config.toml
n_layer = 9
d_model = 128
n_experts = 4
experts_per_token = 1
d_expert = 400
d_shared_expert = 0
activation = "squared_relu"
moe_layers = [0, 1, 2, 3, 4, 5, 6, 7, 8]
router_score = "sigmoid"
normalize_top_k = false
routed_scale = 2.0
balance_loss = 0.00056
balance_bias = true
router_bias = true
scale_expert_input = true
init_std_router = 0.0247
lr_router = 0.000989
vocab_size = 4096
norm = "rmsnorm"
norm_eps = 1e-06
tie_embeddings = true
optimizer = "ademamix"
lr = 0.000728
beta1 = 0.9
batch_tokens = [32768, 65536, 98304]
seq_len = 1024
train_tokens = 517700000
steps = 7916
dataset = "wikipedia_en"
Below are experts of layer 4 (counted from 0) of a mixture-of-experts language model. Rows are named router (the router's row for the expert), up (a neuron's input weights, with its number) and show model dimensions 0-127. Each number is 500 + 25 x the weight over its row's rms, rounded and kept within 0 to 999. Numbers have three digits each.
Before each expert's rows: "mostly gets" lists some tokens that are sent to it at least half of the time. This comes from a sample of Wikipedia text that the model never trained on.

# expert 0
mostly gets: "ions", "io", "ors", "ton", "ana", "les"
router:490461525510501530524506454520505512538473496492471473492483536493470479506465494526447479501512545496497522506468479534499532500516495511510471517503517544505494481485489488531485501456525478478546478530514497470502504500460458489507506489534540520494550508482527488524466468488534526529501526513520462496458456478541524480462460474513487514541532486493533457494463547484489508477520
up47:519479541464464457441538471547463536485503502484491485502498465506536497512565505494521462483524529474488526541554542501492489512502520495485477516519493496485484508510575522518505519526492499480490464514485508471509530521548507545438522498490502492505446490484531469484521501548481456498507515506479500526495489529504516495509516488518485496469498491487507479523534472474500512505493
up48:525513483519509444504497499480469522466485528480486511479511499445508521509476483524492493505515509457467526494520554474527498487519544522489499550505484521494479531523500539451453461517449514530483497497493471493511547490539512516522531509504499493486498462498455468480539524486471465530465487478516495509508519457479483496544500481466453541514514471509481525519489522523505458475504
up49:492496463493473512481503492506503473495521535509497483515515491525509518493473517549500502489468471473489495468500526470506543563533535521488502522493526522478510516489508521497492488531469500526492474503510514449483523499537532531485485548504465510467526431500497467497551523493484478548526483522489465478490525523484504505504475493487511444541517501477504534493587493500501467541523
up50:504510514513516496469516485472519517477452489511486508501519514506509516523497490501531498443484485523410487508527535542573500554487501455540507515488501504488458513506519483496451530497508488487505561461513488506488502489501519469461538509427493464500525487504472521456470513498464479506468524484514462489506502512474523494523484512489518492490469501492494487460503494488509478533517
up51:463499521455489513546497509488494516492488452484528515497481487512466465490509525497493524514468503500539483496508500527502460517533466522516503483501545493487522485514533485506470526483471533520484524504479510494493509521424518457502495505470493516471493537461463531448504533498446526497548494531533553520528521487499501542506498518505534449473497491549453489517494496487521473513489
up52:480476484497533503524510522510478520472505483460494525453491529538454468496549499503502498528457505508498499448500506519489444508493506499527462497455478461499497479490469531474526481507508490533509493489543509488468471545524526480501504472463489541538489515533490496488509493528494488493490505477526577487503478504465493517541550513524490471450492506535478476440497501503520486476499
up53:540522509507539439509511500573518491517539484489460502466514504511509499483509499550506521478510486508431493472538504553526493497483497525493467487482507485473487513493476490467517504515471481539503505533486502506512563507507519493484452503520452486504478512500488517475481523473495543468514492496483437508490451468503478538489500502483475511487495466499535507489527442469478490512491
up54:557527538506501475496475542483468479506521499536503523496480465490495518491548495516482521533490447549506501518498438513512460465533483503471495492517519501484519491527558503499498490499520504507530469530497512492502484542493514548397530491484520485475484487520515537477483504490503499526488455508490513527492497510480479484495477507513520494525481505481482487501490493555464448521499
up55:530540513439465511501488515476491472487493493503493484509486455460527473500504457535493509469514499500530468509534484494541495526508488492478480450514470473491514488507528490532466464488452480487490489464521463490519461503490474452512496487498459498495500477525498449485517503523528502503483516491436475498537532517498470512538521528456471440496456473514507483495501479504515528545487
up56:517482506497495472544501490519495471475479535518493541454474465490470512512496478471479483499486487501499498466532531510527467459541503499515511485505476494486509485521511489488509486472504461534515506502535487431545526469490469523502443503507476504531480462505427550489480497504510440463553491487506496517521529540522481530500491511526514502498494506497490555550502495474513529501497
up57:483526471482546524462551527489459494533483465516490493507474504486504532486499545478497513496455445526534492497513532519476477509475466472491495523527495465480501510499500513526470516548528495523455506468503477530512509500514498504525487487529486455542509477501555513497493532479485479512516498498513483511507489555463538555546507471525504492520435529504483487484489477471507512526472
up58:513513486534520484482480533518495526480508485485503466515477497492512476490569531444493534485527489491476521491511532531531496525527524492493489487518489497486523488522548544486519467521499487477514511531517512492538555491479492528469481484474467485470451527509502515537486495479476460512563474524495503493501509471502480475509508508422466532465497506499484484544490511508463498496441
up59:473457461530499466506519542443548503480547489516487470521516464449457469497502516480502520549492494528514539529536489529490463484510507510531503489485493485497508483468534529544485475521506508505516547491479526502460484465530540481485533474497515531525479502457512495491559484491487487472497515454498465453504521501512467504506508486475488503493522488494483529484493497528473478524527
up60:521494467481497515515475488493469494501488505506495497459568476505471487450494467523504497476475492455526484515506433538498511535514478470510483446494532485477495460485508497510521506525540531528517505505557471496494475483494549507503487497500495525584460505493463543500512516501527501501500493526504544499495509503470509527479506509512540497512478481521459495442520486536471494490479
up61:521513517515475503469500471517478498460517500530445501552504473509486541521450536484466537478490436512473518543507510486500449532538523491513529482486519517499483508518534524488485482513511479481523477482489489514472484503488521449499552459525460486484475486471480482513536481506489477495460541485443514500503560503508477461480521506506495490488496518470508507524479476532495486532504
up62:528503523458483517506499495465492494479517479499470494467447491508503505502508505515532492481524490486534514475552505503469495485483493544496495531486488467448530546494503535450515501486500515507444509498488546485518500518533508515487482470493512507480497536550452527463504472527497447505509529520443490491512486477430442480510494537494497492491527539511496493499526480502482498550470
up63:483565480510514490515484519493511530436487509503518490493441486447491507516514473533509481531515528525481512485446468491447509503465498501545495461523496516480462500499546495474476502548496507490490513449530481484507556534512534492480515502510484515507485478485498478502510536501491491513473480478446488460528516492517483529492476511478479475497453472531450525472484513497518485493480
up64:521490479518510504468462529478500472485516501491506497478531516466481489460550509527524485480503485452477477515521494533488479453537520489504481415520491487543503517494502511492512475463471495504442502521513527504478518453543528503520519499543493470465519494508499477472517542541475476483476460512502496522483511543490519516512490481450525468531497519491450508477474488490509515535474
up65:476497511470497475506506486469521519507494520563476507501503486480522547494507471504505502533523501508488451486501498516491523522503449488489507509501493508524494503537473503502471541556451572481488568508489479512501522474484507496477542503438495520518491510508487531471515477538490468525499476509473532466481501499516484523487567523525514442478506450505485507528536517519512503520512
up66:505544511470509488447508473498536507469494495500518451505496499464489510504502526468513497490499522495524526506489469515515470489456491492534511462523442485467524560491517474511422495486492494518532479501543459492522526531495508494508494497473511517484501479466480487490457551440504522525520503489490478454502477478446454470493502523517503528511483480500511503475528517549479494477491
up67:502550518499497479500498509494508494516506504497510485503515476496497495488529503537454548467499514502539461502483492479486463494530464432515515448491533464465494562518515484493484491477493533571488479474498508517514492528519490562503503516475483529513508506511552549511491532522532501525516482470523479517535529479478488503542514481519518522510509516482450490488464450506476526493513
up68:500497491495493447468476520461498511489503502505471487494501499493479496516488473448458534511466489523487489480498495492470516475482503453556515511504526459488479535495505501537507539479474530534518495505500477480560491489480534513495510485500467528491522502583478502535531571515500518473521472456494476481443512508495505528543537513510496482528490517523514488474447493511515509481496
up69:497560520424468487519485531551474491507482499527503507520495478497450500522563490504529497529550494464452485509552505532525486508479511480479467462523508496473513550496474483515535521495505509515513499517513511486553526473482502528517518510517459511477515490499463499486483507505515524468526506459498470494515514453513480467493495494487579505502484489522491505529504510478496497514475
up70:467524504479447500504525567482553515504495506450530472508489495497530526468511515494506538492490479478508487479481566510450474490529489490465464485513543494506480479498540529513505481490494499549486486503474497502467552531467520487492462516495484528514470531504494477450487524487464481499469500524493508492510526502487476529524525513545479497506500527527521480473529509545479469541518
up71:495526476493516539501465513491493499471510482492585534482480493484507513479478508511483471472532499469475507507554489515482503534534467509521471548524523454499486498493480473496523514525496475524479510466504450494438485487499526493473474485517472550499492505537528501510494544483508500458499488455461474481495468459500501551514512485531529483503475481472511503520487491512485521484439

# expert 3
mostly gets: " July", " first", " album", " two", " three", " such"
router:464464531493503547539524466531481525545502499508481492519486547530511503536452497478474499475538551500488496475475492540489480493505502480522481530535497533486488466515495480502527486508519520480523458547537502488505472497512471494492504478509513489498510516463539500509464472482543485467484511491541483490454459506533553470465473488484519515525540479468530488496484532479481518468529
up47:511509486534479492504460502498512520503515555466504511513500492510504538489508528526522499462522521480476541538494479493504487521501487500489528524475481486504501520481506495486497480498488470481484537468517549524505467463515543485526516494497457531447507518501506475469439505567453471479422498453474465522520490519483449479532497477507496496475454467490504490468483509515503502506474
up48:536502508489532492503480524474522499482471465485477497537485484506531565454525482476492497528545474484517500505527503510519527549470501535517504511476511488536483508501471503460472496465458467485499542479475503523509490495549485544504513483478537537479491476498456503515536483494449462457468487526476494460500492481472507490512501520476446472535479494488504488524490488472458464490474
up49:539494511521487518503522545523553510469478507477499495518514447511495459467552535482498485489518490481482530522529457501508456530485518500509517473489497507477493513474533489542526494464472504474519534503493485499467463542451523537464480492537544490527499507481506480512493516503475511526461513499527495528507481527462517528503528495478492451489484511493427465498498477551517491519511
up50:529500496486488513509479463460482509504520520524485503474489472470527514544537495489482462489478455486530477479534492502462481516505466509527488495493473488500506522460456545513530481527527477534469533512506489510515554540476527512480523512538465535536497426499477501470463500512476470488495484503479573490519487498490483505472547499490502490472517487490533545516465488494515487530499
up51:574530473487478485511477550505502469496502498505490520495485500508478475483549473481479515489508535508548484515490466494474533495516502491516549502494535527516523530468527482493488517522512479484490538492524511503556529550488511505513507518463487461488476538505483492540556531495456491496540460498499468488550483489478480489500529499491493481457457520509528486502525451504475520532478
up52:471529482515459479544508482516507461493486512497512509495497419462483538479541506487494467538496496494552484529481516533500479520497502533533525448479484508487546514531486507551515476496477499536522489480504472450476510552499493523497522480536495469492522491502485503486500484473506487479466493448474490511500481505529520535517526469515497478524531516509481485530540453507471485513458
up53:475523527472516498536486558501526493490510469491500480494561513464442483510541519527485506507478518519520483474493492481490491593525451492505493487552523493454496494493498520487486492493483496510516511519470531488484505504473478492542487527504492528496466533519484557467490526500493506516535497498498467506514507526493512528500534504484474464457519498535502518461491454500522438492505
up54:503507503495467521520525500499492520501509508459456502474530457484498510490540525485516465511492513574515498538562485480458520491505516506474483469489508479487545464497467478508503475528486482507450501471503513472472487496480530524499507485537524532530505466474477446507474490488500506515482485484499525500493579502502517467493527492563501467533469515529479494494478480466527475521477
up55:510526446547487465518492532468499499492440448507467553526510477457528497504456530522480495496505476508498530501511506517454483495504496519465507484508512504504475486499490523487501509503462525516538497493556495522500509494502478540514543457523512498516515495534518520521463491493498504484541528525435520482542503533503437485505481496519498453492521517541485517509493501542492497541481
up56:527476452480478521502508479516506484544493551504495538510500501493452493472528489530476504486500469523475489475490511500485476512479469474515507500493517484531470546496492504517514442507458523541451547452463500513497511490491491486558506525544473548456495457532505495518506484546543520482490524505490547522482476498495522493484477487525496486509517540518520481505527483509453473513473
up57:505562496508500518492482476517511485450510492471489481508508482470510498540492503554567511511486499535521522536526482480496482522540466480509544478482524509512530522516450524531505514540503498516478493465527542537538508516508525491505470482509527501452510495522536527513451479486479481490517479487504527540500510534461488493521491480468508502446486531539492475511530493501462455485479
up58:494507490491513488497535508466527508450468522512504516434492544480482477493529513433501544518520442494485498508498500434518510525514490491543504487522546484468492503512501515507487501471461466500498557484507474507491503489561505473465433517447495464488499525540490500481497501531487497520520477484509517538490526481506496505526506490510491479519501517527465492479458501467508530483511
up59:440555497504521470537494503505492488488465485463467500482537458514465458482550509516480478534480462502516507522485496533506452530475477523527510485492534496502522520467485485515490528471498492538446508508493477523467489496487562503515479489475514540504531486507513497492541459565519520503475512524533473463497490513484525525535540506500467509490496507537514489480516503509479476477517
up60:503488508482509490533489529487510491504484530485512495517511488499515459552500467498528518544494521508504538561485533473529508529545446503512435509489508509486459536491537526520499528508495497532529515462458486558533516475496486500519506544470470473543523482539467505491478557491488503523547498508462534507494518463494509523511482538504530488488506530507486505495519491508522496469475
up61:515478493478524471505471499524511507517483466500480485525508495494523506485530502482545547492491509507472516479501513554486530502507527527519514447513473494489442516481477473460460534520443449502468518497466468487484496491448540494489497463446493471511543528468479523513519507492479483529520512536478494523496495529482493537547500553502494508485489510502483521472446542508505501490520
up62:525547487473488464514526534526510465500554520483514494498484494545511520498499484495518499498517492476490466477517494431526504493476502512500477445491524502470505508497527492480499486477479469477458488482509524477522550503474506487489485529491450518490497538540473516488471485518514514478518479523483504473476491512507445515505542418524489481517501477584506523467518490535504486492501
up63:505493514517544489534505498508535466520456513489515522519497513515505472477506515516503529520475492498517482492531489483571477530491517460471495492437530418450488506447513510519506493492519508503475499470503525499500503508496510520468482551498498467481439517492458478470529453489508498499459500493507502456523518502490491487479483523523457496471489502494444526540477470516496523501512
up64:509529504447494534496525512494484513508487488455518467516535492466519534495481539503488472485507528494529431480473515528513530506474456501504491500496513495512471467465523494512555533477483508526518476509473503489492539551478504516503497495543518495472471514483489502445451489488494528548493479503502485497501500471511513484543445515539469509487557542504481476463483539518493524516507
up65:533502523474515481523544468522515491454517531493551502506485467485516512518509516460502514479492492466534488546520499535544495451459506518494534521508493476484543519522541544475518488492529525493506497466474472535500526510485511540453515498437494512451513493517453523503476506507520486505494532529453509481481440508476496484502522469498474489512492544517531505512509513492495491543497
up66:530466548523468505495500480453523552494491494473538491516456500509479513489563494543534529489514508517535486447465494472528469547491486500490536509503450510489533519500498511510503523489522482502485521508499507503505487487483489511501514497483483501479481502471511516459515490515489520539553515479504535517482541500467466500531552492473490462491524553551517541513507473534466499482471
up67:508488492513478485489474494470487524502520516530474515472464462490479522532486501517560473475509483466513499535482478517548503475520493452492498451477506489541533525496509501544476531480530539460467517514487543490517511527507550513525526512495509509560456514508499485528483530500508476564541501520491555503505467514500460539493495505503511508513512529475515553481489485497529484496507
up68:469492485493505486448440508512472443475487519482494471456515512525481516510522496515528498542469499529511508492522522450482518509489509475457485499512516500475546531516514539484471484456496505475456521472512473483515514487538531487470528527478523502500520467501477459477466508531475482487509445500480501480518495509478529523499525507524473504473513477553493482487469466483506485574495
up69:505511501533501499520505475530473461470522542491521497499539476485488496454519512507554526529531491493479508495515517494522484513556491481482492469535451463486542524494497481489503467483461507545522540494484470465525525536471535525488519546493480500495465521530500525517496476548462492476502497528498477484484490534504493495541548539478498538482482520512476487484549514538500498473464
up70:492539515464489465527459495532541502416543505537507486471523445467533493544503471499502495516513505452490500495506500483541531477509493467495506509463495470568503482506504519491548502471502504488547507452473476502501477528529512516527496516531495518523521484499443498497501502498482544503519476472499503488499524502517504502475526511485505493490503483512516524447536490544467489491473
up71:522526451515493524517511492468521490510514543515533513473490520425496469512488456497529527509477508499526497498482515539512510490475522512524465511503516523486480510492518555470432455521465512469478534467514502524499484516514502512519448542506457492493511504503472496482515500485493495482478513474453491476520518489458436497519523493482484503557478498514478500451477502520514512481544

# expert 2
mostly gets: "|", " he", "==", "===", " their", " its"
router:477467534489526540524506470532473533525468498508465493515482543534482501510451526527485490470554530519530484473458490517467489512491489465515493530528506549526510473522512473484508466515522488489516491513520507481499492495502489476492524501552498484526549528472540507501493467474546497476499484478512456503516472498544536458475446475477494529507509458468532477510483532495502509495529
up47:488512503507474498520489494492500515511505506487466518518539506454489501511510508486487541493454521485522504512509470472506522506504454483512515511509508451485457476488526503521486487515500534479468440523471503500530509514502489506499494528490482529463430465543492549525530560485502532509497483522560506492513503494494496555458515482497518474498478473530534539492513455461520467441513
up48:557536488498493520483493495467504492434576484525498514493526492484463477502548512487509486518515493531501471515487493481492451481495455486490483516484509498528525506466514519485517493491477532529491533486494514443472548495504521514509489501521523481519473475544457467534508502511488493477448512462506495519498545487521507500503532481505551540472484485533477535460502515551497491511485
up49:490468514466474459513494536467494512490472504492514459470503502534535501474497464491504467511517512485537504466501485520531530526508483566513515482490563476447507483527517500502535505491525537470468501496487439495514580495512498515493516510455503517502502494514490527485463497527496464523486520556487483477493491538475477532492524509532507524513495508546493504500521531520530460501478
up50:509519495512495496443533521508514520503461510512529492499520456455489517499505520469500454543520492489533501481502498481489524529484503489490438505503522475503482498488534507491529551490461465512519471521524512515497541544512489531443524501497496489461506537483494490459450510497520457545499511476462512506491498508495484490530472568512485460533553525480505493479472516536463502499498
up51:495483501503533466502487493446539456507555524479493520505509488421504527488475476445526480475473504504465493459514486483490484463532515466493504512521464489499516538477502485489511501534518515487501477498477554488515547494490507515434529521493472467508494520515511502511485505513510547518464493504480481536525566497465528484500511466485444496484509495495492524534524493482478500501507
up52:502526499485508496505540503488496489518483494530547489460558524475502458460523514477510508545480493516534519502499507478479508501509492515533481508452485495464462489486513467523523509514522547474515484503492493515447482516485513554500531493510529490470502498459511519491502547528489502529497515481452489485525499520384520483487479515504503523510516531507482503508500503562503479482477
up53:490496548527535426504452508436544508499497478503517532534475478470480533531524524489504494512520481511467499507509522514526490505495469529490459464461483498499462507460499504483509543487528485495494521458508460486475507490493524531493535457469512503514519515518531485482520442491520562515479516506445493512486495494505489504471515501499507508453535535499486517501461496536505512473504
up54:503488520491496492528504536506508515484476495471485445507494465480521514492559490475499500509537478480553468557532526511456498514525492477491540491508550518503521557468512514513478507496543499528487475497511476492470483492472547521498486512454511526490502516511485516479490532509422502473465501488507502523518491536498459514514532493507505516510487521525444451526497469496458483492529
up55:579520480517490508546492540481486497498519501493476524480489502482463498510517477485469493490476498528466480496483488483502491500506519514520487489490493509519453549499472492532485522499455458501502509505518486556500542450478506526478525495516508479520525522478500498457521541491491521488519515470508504488487493502499458509577491481493465477525459525542491542510469462452527558481498
up56:518495470541523512466524499478488493492497519464537494500478459524522525480488470456449479495460486499484503497483463505563486468494493494496532466452527500502491505494488499515478525525521529470480536534502478481436486509498571510493493485461460514485515484472483494530489516542521496465466496459496531484474487514459514492497520493480482517496511506549469529483496506495485533447471
up57:501488523476531480481520554492497468448501496463524522499456465454434481507519487498472512512484511491504505529519475485459471518497510514518495463541534477508465501511479496496491496443552512500515536486488510490454477556485551488519547474509489517517526496503502481460555488535504495473499481471520535509473532537494496522490496487495519488463511508508491498528503461476464525482499
up58:494454563528500504496501464480546490487518522495504475500505524500496508481530532458472549498462483494481533570473541509540475509512480513496483491508551493506506550549506483523519513510473490499509471486475450549496524504530499514488534507489492481505481516511508490476508531535494461490502543514535509492466512508490544510548492497527516449496489491490483530451509548488510479500515
up59:485499489542546500502520516502540495475517494533536527486441520480505490499508510520505522485472508515468510568501472458486535496494480510510501511495521497463514518485516512476487515492471462533405528494501515497446485515508527524469462481480461503496491495491456523472494503521521497480467528477525474476497534553495502485492518502530494441515471506465465525511477499497520540493507
up60:527492469531533488493492502486509496503521488493494496501495510512491500483495520446524520485499513523489497545501491524497498479471492477498471518486489478480523485508505530508509502506460518514463468489465503502541503494465508515507444533483497469460517503550498550487515505543551487490461496502486487512518467504426498512522551498510544484505476595520475469497447495536498489460460
up61:477514542477476478477426497460548486538475520488472513503521475476467476487501502498524514502465525500519474550494508489548461520447508520534565488522499484494519498500460496511490481518536512538452531485495503478521542493468535483421501481489491524517498479507476500512504506495472478502498503504466474536526546502504486518504527474500517460508497477486523508506512502491532496478469
up62:523507508504511509483488512531502462488520473453553486542475509486509547492519485496507515518519496488510523522527458450464496483528460512491548523476529493485551468478508557497490535449536536516500466452539529537496543499538524514526490504500494509457467482517484511524517477520520504506500466499505519470449511488476525507478505477502510512517510524479484480539472519469481462482485
up63:511510532513491484531565516457518496458521545495490468530505485499511472535477499484488462516462504515501531470507489495520504484458490502511499551502500494531516523524519489523491489470502482501468521454486561546509476533530523521478446518537473489466490496517465485519508543547471506543532484520472474516485498506444486494485508500455518520477491490519509514475506460522541502503479
up64:473474482504522485492478520566494462485525482520539450484511514493469496495502502498475499478516509518502505514512502495487477521484467491464498494514505453477490477483503513524553494487482486520526498489498488503492532567495523506504512490530463484499479479457514475498454511502497512497520494509516518503479518498527448467514455558481414473485551506512438463464473485526486480532511
up65:473479525511455503443481475506556514497558523496487489472460517463484539541525506502509519513488445518478562510518455482516508515496495493495488520470492489450466525448485517496485493474527496473520481458499495514464509509489480512463465490466499504518483487475511494485497471500523466480550539500497487496547478479494462503501489506525524536495488486513478503531514446498509511552498
up66:489489509515500452504492488477529494437515515528566521499490476495524514463509475531507540490505508496501482507495519528512509506541544513580478518523465482477491535504503511490481500498469489505510536488485505527506509478499503549466504544492507478482487529523471536490465518455431483474515506493498455516520487500509481509572514531505518527498478511504476498442485501493484519473471
up67:521535492498505476529507521407470505496477502525513482496479518492540556494473517468499452525512488506491516506516496505507524488510459523527499494510560470462508548520450518535478496535495561478516485482488494486491526482477511479513514479509506533476511502541509542495493533523503520539539477483535513494472514529461506485514537503493520434500507504489498540528481500487523512487507
up68:489544514431495458492503506493506470495477471510528448486544498506493498539511483511527515504489480519482470517546499512479520470463541494441490501447464487476510531540509507502475530527478505549515514504502484545509492500482534513471543501516532496515504479480525515505499478510487518504505553530508488480539544501476493494496482487543476447488470499486487488500550512489461456510485
up69:468517474501454484437491493537577475529489510526513514510523496498478460529487534497500528513488534550500466497524541487540492526489513506508537494473517532490463499494500494479494508510464495493482524445499501485520494510564455539518469491515478527520514459511485473510454534511531514501468483531495510507516481463448503530542518492495507492494482495540509479530488508519494495500473
up70:558546471477552501504486515503533517476484543535508518507444470517495526484473496494513524501503503525500493525499455531501514477490509484496512516497480475499447527436437520453492493477489502508511531497504537561490491478499527473475523509491515532477503517511469514521489520516471511524511472504502507484500530504445481489512496510552516495472481490499514581477466476504509511498519
up71:491511474472503527540465554530493528506514455520514516483501452514545487492540519462487486498501529492507510497541505497503443523556502507514469483510457484477510528503491487519535525514465548454494487509497495494481497530515541470542485484503473504522484516515477500510518510474493521506502497479527488508538469520472498524568494564488485512507480483486459527459505463540525493487522

# expert 1
mostly gets: " F", " C", " s", " M", " D", " K"
router:470488539495492548548520485489488521530466493471489473517505548506503503507472515522503480468541526489483458451454526518487484481487457463487463528494489550512518461495480485505554518482507501507507485544498499486501493503495479489502500502538526517503497522453542505489476465473525505476465491509501470496519449513535541487496479506497491529529531488470494468481489556476532542461510
up70:502444505471464499485430558514527479452515487492551488513511512502513433483508451492472506455480498482512470502512514478487498483484497552529503497468533474500509520509467524538490490475494492467528476505514479474513505526486512504510504495486519487484523488491466517517511520542490476509528497511553530494523494538494488557440512487521496483469520505536505491457470455485491495495506
up71:553499519475476451485485486515468524506508498519534507473489514488505526507534477482440512506524478457510494543506498526498499484485496476492543477534482500478500486486494587478495486497506499434496500477523521487525506525561504464493497540541512472478441466501518503482490508533510487499470515475503484526468487506437499500486516487534463501509489519492481543546499500499485500518532
up72:507478508555478512499489451512482477527533483502509529529506493477514509492557499497486571508481464501542522529513487514474488511525469473516534498466541469531513539523473507493515529482448535482535513465491470525526528503448525449517505495514463496506504531500492497517481490465527489459484517491517532534480523480521458516490484487538508508464516494521500475484546505537510480494520
up73:527483516543461459522478527510504509443503520508531520487490486504497510527476471478516485499506484536470500493534468490492514522465519519515539476526479530416474508465462477486474501502450454477498507485492469489550510479467485498517499503528510526501508500505560508509522513538505516466477487485523512451496520505522510480496503535513506509455518538485474482489557499496453507529523
up74:507528517546493513480483444534486529477527501489518542550490486487537503470512471511510572503496456504544508508488524503455471477492466504451491518526551499505453489523517473506438542490502519502457525477508456501481497510521489518483502517469489513468495510502526514510477482476494514500478491515532489514479481487482489504507494519557521496453483469500496531528553463511521502485509
up75:489467493551480503478525493520489503494527539505467525513459500490474499440534504514523475527481497490542489455491510447499462507513501516471491514511480478519501498543474469446507469546456492531500533480527497525459509485486505510502503504472415482492524469509513513502475499515513515465494488486483514549545509482484519476511544487456507515463518529511542514491500511489482494534480
up76:497473497527545479483534532533507475497466513465489490471492505490454509491519493497500515517477479532517517558518485467496478513531499519455508456524488482499496535498509489456522504476532518484505533507504516526486485515470524531527513529495525522498520530475527506442525502492497504521463486514474533532540505553469503517487494498492460492462505509521427465484463438493470494473468
up77:488472489480471498517492528492522477465491486476560496520495526505515511474509483489507550527484448499499494487528548541461546520542502520493482477490505448485446530457506505505473547472537506510533473506484462491474495549516521530507485533502482505524484531513508485473476512500494472522513509488451522478480536487490463530495492485549495507514520509541515494489502505509474433490526
up78:496494506519501502518501497552481504470523556551504510467478492534499459529530499543505472534515478519477496507471540512520474491510541497478504519461511504506502523497510473487511454513478463481487540488476528538480519492511509510507501490483502472481469438532435492551490528494493460444474499556466469485485510505474508518491512502491483514492436471478490499501525486480505509461521
up79:483516510502529514515486499501472502470513463540529539531449432539502521513510552509528505461490516498485478522502509491560464502478547500513521485489481482514474524503521497495488539500463526501504498476525509486543492484520524509484514476459524489538526545535512509533494478498454489542526502487489505471495487485466482504500513534481482521475554532544484561479500519505503483466520
up80:495512493496536504499495515476488530502517525544431485491545531462484494514500496480540492526509504479466472531510484478517491531499488498474515524506510490487513501492533463515468493503474507463451520511533566512538507527517474545480486485494549455517496473506449483519503525487462454492542456514493504524475512490499486482502525487521509468498465523491527513516568489487502515516448
up81:489506520518485512526493524502449530476540477481523513474514490511474492521483463518523507507466508535470549470518520540518485515514534515494533507553523540460509535520488496486512561462504458509545512518494447491516519502516518493446501504503489496441500524519469463509467524505518534552514532452487503501457493479499495497497481506498488506526488485474489498526467444506474509507484
up82:508556516486530517510500525528507535494519503557470499509486489469523533480527513435493540494478512498482529489542498471536517487492481523474495507474507485435470518524518480542478532494488510525507533479481467485507495457522508459504529456483486468546514491470536486552505521446539507501525517483474518490476522462476507516519524523526520481507496525515495521491486459535492517498515
up83:491517498492497479513472520478476458505515488515457520516513501507495538493511529498544500557518514490458481506557475490503476512467496539493513484511518515483468505479477487505512504460498512462510512504430514485526493511490503527522460480472497497545467483494500471538471469533471540527495516468498505491517494456507494542466531503442467448504472527454525521461511457468488500481510
up84:513526513471487538482484483537521508457553492532509461482567472490538535454494465508499493486482498522514474548537501527492481472468500504500520472473518505495531516486505494507517509500518475501503484475460524500481527544518518522504491515433526510478503489511479518520516501553522505497507474538506506479522504456510532477492482551550522504515521471500469523505527458525516510540542
up85:527496447512449512457544534467504499485542485488475477503466511462503505486516502511506487504489494477520525518542520527558478467503521493535466491456473494506471505517564540488496518521497517517505553515538484461491462495494482465466513476504512509489494509485479535499516477510488536498477486531461536518480500513506488516521505464511544525507478507466485526492458441523498532498477
up86:526490458509468485502520494491485505492463528487521488555508487477493510467492502509530583526470541481538495519517519512485515517490507525477501485505496474518461537481511498545530508494481516436474554472486526474480478496494507468541484502493493482511536501514524525522534533524522507476540510478478477456551502468481504509491516463472520477511508493533545486550531510516516530502497
up87:490523471502503506483494552516506500494600482515505497491494522471530470487533475477475496523520469516486488509479489518543487455499485484472499452517545510500480507536512509508449481463484469450528508466510552504506492516490483469462468496464508488457461457503498480500526482521534513506534506501503558478503499475491505512521524549495487490466485539495519488495510468492494477488472
up88:483582465483476524520463506501537493495511525486482506492484511472554492465460456515514463508510481452474485503540511484511517475486554500496533477481515496488520495499538519469498499561491489512471493480511539496542549440534500480503464539517506498530503510517494509496485497513455539482511466493484466515495542514514491485505535515471503519488489504523460524530487481495474509525477
up89:518519494470476500495497489542516463497516468556483507491436499502504496491507487545513517499503446533494504490555493502477505524517509475512504447494537517479479487532507486485507487503496538457485485473460511543517553513497502518487500529485517530534508529512461469478508495500436496480519506538527522489450517513500476493505480498455539482524474471500487539500479451528509513468547
up90:498519465517481497476498511507483475474531500549498460469497506466507530528533540495525524537462499533517517495512517496525484518502548507482496494528524508485479492515499510478438498531455462533484483487507488482533491482544457490545505523439501511539487462483477497482512481541551497502474501561533504490475513489500496523500513484497524476504480483520473480463554510504468495486448
up91:478511484482443488539514492481536511522443482488491504460557497538520532475560524497539536517516512476509494476487551504537462485525506562520518520499482445500510477512499487473482530491511490485497502470452471523464492512487535496530538486488519466493491514510490509498516514515465488473524480513505503469501511478509487512512537555509496518520478540477560527529493496492521515513497
up92:525524494524494504500501468525457493483529575509492479544551517531490499495505487497476487578494472500507493486501562496537484511471510530483499536475498526464508533511520455482472474515484480476526514480485509490530473510504471500516509501469482478476513479534535462475530487507489465499492490526548482469481506493487482500490540489495494501446500540532524504450537477525476517504533
up93:503476487484512475483444517541508529484519539541479545503509505501517484486526507481475510518476525502495495496534500519529481496520485488509533540514545512498465478458509476506472522538501517467507529487446503494525491491531511518557511469488510474552540470506503535454525517502486493525511510497508505481499493470489474515493533473521526538515482456498482496547518503464524530551431
up94:533502534504498532477527511514509484510482510511513473468567486466484517550501527496456467514524500515522483484522500494515526505483525550517490481524525487498475494471511511480541528477508539502531463534510507500486539530510489496416511475540508447478477500481498497492456496472487495554519508481487498513496546502517516481529471503470471506526507505495500496488451516513433461519499